Weights of a small mixture-of-experts language model, trained from scratch on English Wikipedia.
Size: vocabulary 8192, 51.7M parameters.
Experts: 1 pick a token, a softmax router.
Below are experts of layer 2 (counted from 0) of a mixture-of-experts language model. Rows are named router (the router's row for the expert), up (a neuron's input weights, with its number) and show model dimensions 0-111. Each number is 500 + 25 x the weight over its row's rms, rounded and kept within 0 to 999. Numbers have three digits each.
Before each expert's rows: a language model's description of what the expert responds to. This comes from a sample of Wikipedia text that the model never trained on.

# expert 0
What it handles: Single digits in years and table cells (19'5'2, '2'0), line breaks ending list items, and Latinate middle pieces like contempo-ra-ry, post-hum-ous.
router:497499521493520503523539491471523522485485523494493513511530526473463492487499523506475535529470513528500520484488506543496454513489474507478499483552492499512523482538517516485499505555508483559456484534530469516531487499474506490509489445526544500471519499525534493540496523474514545466525497510554441542490510511543494454450479441521
up0:497506513481499516470482474487537480532494508504477518524518466486488450487498519516497500537491480497533450510512534512517551541538516500563517481523518480534493482496482475502521485483444519500508474468500469505500479487498475483461509470509519505507491477466470527548486531503494485541482490475524507521501520473487506526507492483526

# expert 13
What it handles: Adjectives, quantifiers and participles after the, a or a comma, modifying a following noun, such as other, local, political, recorded and residential.
router:521523483544447501452514505454482461537510447511507488465484497524544505518491497483514488452548478496451490469499478506520503475495500521512470533451518505495494516492479496530498510537470486481545481562437503463486516498540498483513497485473509547504508495515463489543482505488514537549475507505510543494501489510512541532523506459517
up0:485487525445493527530518539500502483503450477491473537467524501523519480505529497559478508533500458488469480502490531489469511501498482534491499501494498465492505472514456470530498511486478525489498553486537464500476510511512528547523499530517517524471488504449530509494478494470473533523506477476539542518531475496459530519529508491531

# expert 5
What it handles: Periods, commas, and, dashes and quotes that close a clause or list item in prose, as in "...in the country." and "...Western and Kim".
router:492519477484513518519468449506524505510479542493470510521505489500482500501456552490509486530457517560499494456513534509515441503496520539481510501579502477501487486539509499486485536540522495519455472513536499523523469492468517496529494470515517480478540498550530501505496509477484495452538524476518452499504524480529477462485475491503
up0:493460518488529475459495483512483508507530501526499489513491518507510515491515466544510554528498515489510446499526490498552484488501491555514511515521466516496490478484501530494519517488504513551456550495539514511467482473506483511474495526516559450550504480495518500494522517485491513507508512523480502505499476502499436486551503487502

# expert 8
What it handles: Final pieces of non-English proper names, especially Asian and Arabic ones, such as Baghaj-ati, Hi-mal-ayas, Sos-han-guve, and place endings like shire, Kong.
router:531511475504522475512460493503462497541507491520525536495531491461494540511502500490489466512490499505512517566538510520506520477481461503524506513510501497488461521488492513480481471454501545441495493440548551490495506522454482527495499512488503486486502512508527520459500506502413437479500523475463505506503485505480473505519541521479
up0:504552485489496497489473487501521477480490483531506494469513519501486533482488478538494496480476453499478468502522457499541531485471486469472484494480532514502506575490441480510486470559491526501510491496529499507489473517535491514496468498516476530483506486519482527513540522465509482528509461484541484485488520501433503456509493511462

# expert 9
What it handles: Word continuations and nouns following a partial word or article, as in Ro-land, Ro-man-ian, Sever-al, rest, end and dispute, often in sports biographies.
router:513502498473548491537464479520527493477501508489458504518517522441482487508542528545497495536460547521527510486465530484476510504509481512511498527521519488477540481503534527457496472468535505549518473460531481528490476516452492509490495482552492473531440496484501479458530513528467462538509491466483474553502489499513497483457543502493
up0:522483460511503499490534504477546489507506471477504466477516490523511507550505487494499493515498486505495527458513523489491495562514503511529505517481482537503518548504510469502512514488553500543477448531503446548491490496501505497504493505491553513544449480500465516528546529463504480510485487511518546457488469487508508475526525467507

# expert 15
What it handles: Digits inside numbers and dates, apostrophes in heights like 6'4, and en dashes in scores, mostly within sports and statistics tables.
router:529498496516511508531524492528513507469490496528476529530504496492471524506436489524533526542511505530524487480496520515546502542486523497502496484510503479447515510493461512472465488519511547493511499529514459531529484504426494524489524505467456486480524492474461505492512518469521451516540469480448507502481489494473472503476476495509
up0:506498495501481522516518503532492487511501481539491469512491474468506507483540544521555537543522504498525537516515508546465498507528495499542490498533511459483497492494479515489471466533487508480563504503469462487489486528503482520504529511531449523496561498484458516531493500497488507529470493494498466521524504503506530538499500527489

# expert 12
What it handles: Colons after infobox labels (Coordinates:, Born:) and digits, degree and minute signs inside geographic coordinates, plus month names in birth dates.
router:469470501511519498484473476499520499489506520473518464504518522531497490461481482491533466500507513473525498515509549503496515489513526443520458526546508558502477470484520447518536498496537473493500538487517527449509520455477502528522522516500542465495522495456534474514511518546490486455512520476522556496482507487503509481506455524509
up0:532485533485523480511527540496564500514469512502498484553532481465513495521512476548524485541518495528497502452517502484518492528454513506494485490497497485538487500522480416508455512555471519499476508503538459512483516489468475495543531495529499486515525478520508513502503468536469534547535483514517516482497490493504512474528518529522

# expert 14
What it handles: Single capital letters beginning names or abbreviations, often after a space, plus the r of Sr., as in S-r., M-LA, A-le.
router:482486559466524512507540488543508491511501498518477547479532494484464503539520492535486517500496537504500520476544473462483540493543525514549528477518507472488439488479481483512492535486503553482464513468492462521494477531504493534498516509519479508513502546515504501503530493520494517472499488511537505517510489508505507492517546508510
up0:500476510490491462545508501511508504504512493518528531475566470469519494527506477515488525495487548510505475522463518486474519502520505467495476470516489496512477457504501489510512515462480508505501494424513478469496469514496447512530520510519553498560457511466557470477477518546517507561479518488491495498495501508494535547477506470520

# expert 6
What it handles: Middle syllables like tain in de-tain-ed and at-tain-ing, plus line breaks, pipes, digits and CJK byte pieces in tables and lists.
router:500514489474482512557508477501526516491487520521478465509554530475489475492472532539472515507485534526485507511526547512514474489499515510510489510580529455475520500550522537480499464537514487534481485501538461527532478490492501499515501460507465489475494462519516488511475488486521509442528507487552496493473521462511473455452480466493
up0:523489562445509482510493559506535494511459498510511516492522498442493483487487505496475455523490493503503452477485514504517499512462523503480501570468510486484493489500516519524536542483524477498479535503465522515461455488484515486519461517477466503481479536475520504514485536523496498485489489460466557531486526527510448523502481526465

# expert 3
What it handles: Standalone space tokens, mostly before numbers or after commas and pipes in tables and citations, as in "No. 33" and "NGC 7027".
router:489515529479484528462460480522517493498482545496488508507515421505505496479553556525502526532493486510513434491523459506493472499529475533487495491522470487474471524537496463498483534524515461510460499517459438525527463502507493509519530514526442520508460502547501496526476502482501521534495517497510462490513496488498479483512462463491
up0:473514538500487495508498507487531531512469526534483501458468500447512536463508478467507471457527464473450486544518458464464535492504513521553522521491481500508487524493526573493484466475493492490490508485504534485524517517495477530501437507522479495538489534527490516522486538510496553526493514488521524528500486513494477499487464471456

# expert 7
What it handles: Copulas, auxiliaries and past-tense verbs right after a sentence subject, such as was, were, has and "deleted", often in "The X was a..." openings.
router:490501511442554499555498522512524514440493530459514548536510499503489538454517482469477508512481509506497515543470529470515535512451475454481499470528469504511529464506500505503500485535486464515461489486527528485489494507477499489487530514503487486512479487523491509488524511436543503515530502556500485480507484448488556492446493523483
up0:496483478500489435488430522533481491525542496532480510488528477484477513491504477490499498461516443463449508476506501453525494537518480505508474499514527504539528542528520506484493504519459503507470439515513504517511493509452517510509502470494519434516487523534467578533450507506492524506540513492494474492477475502509467536497470509496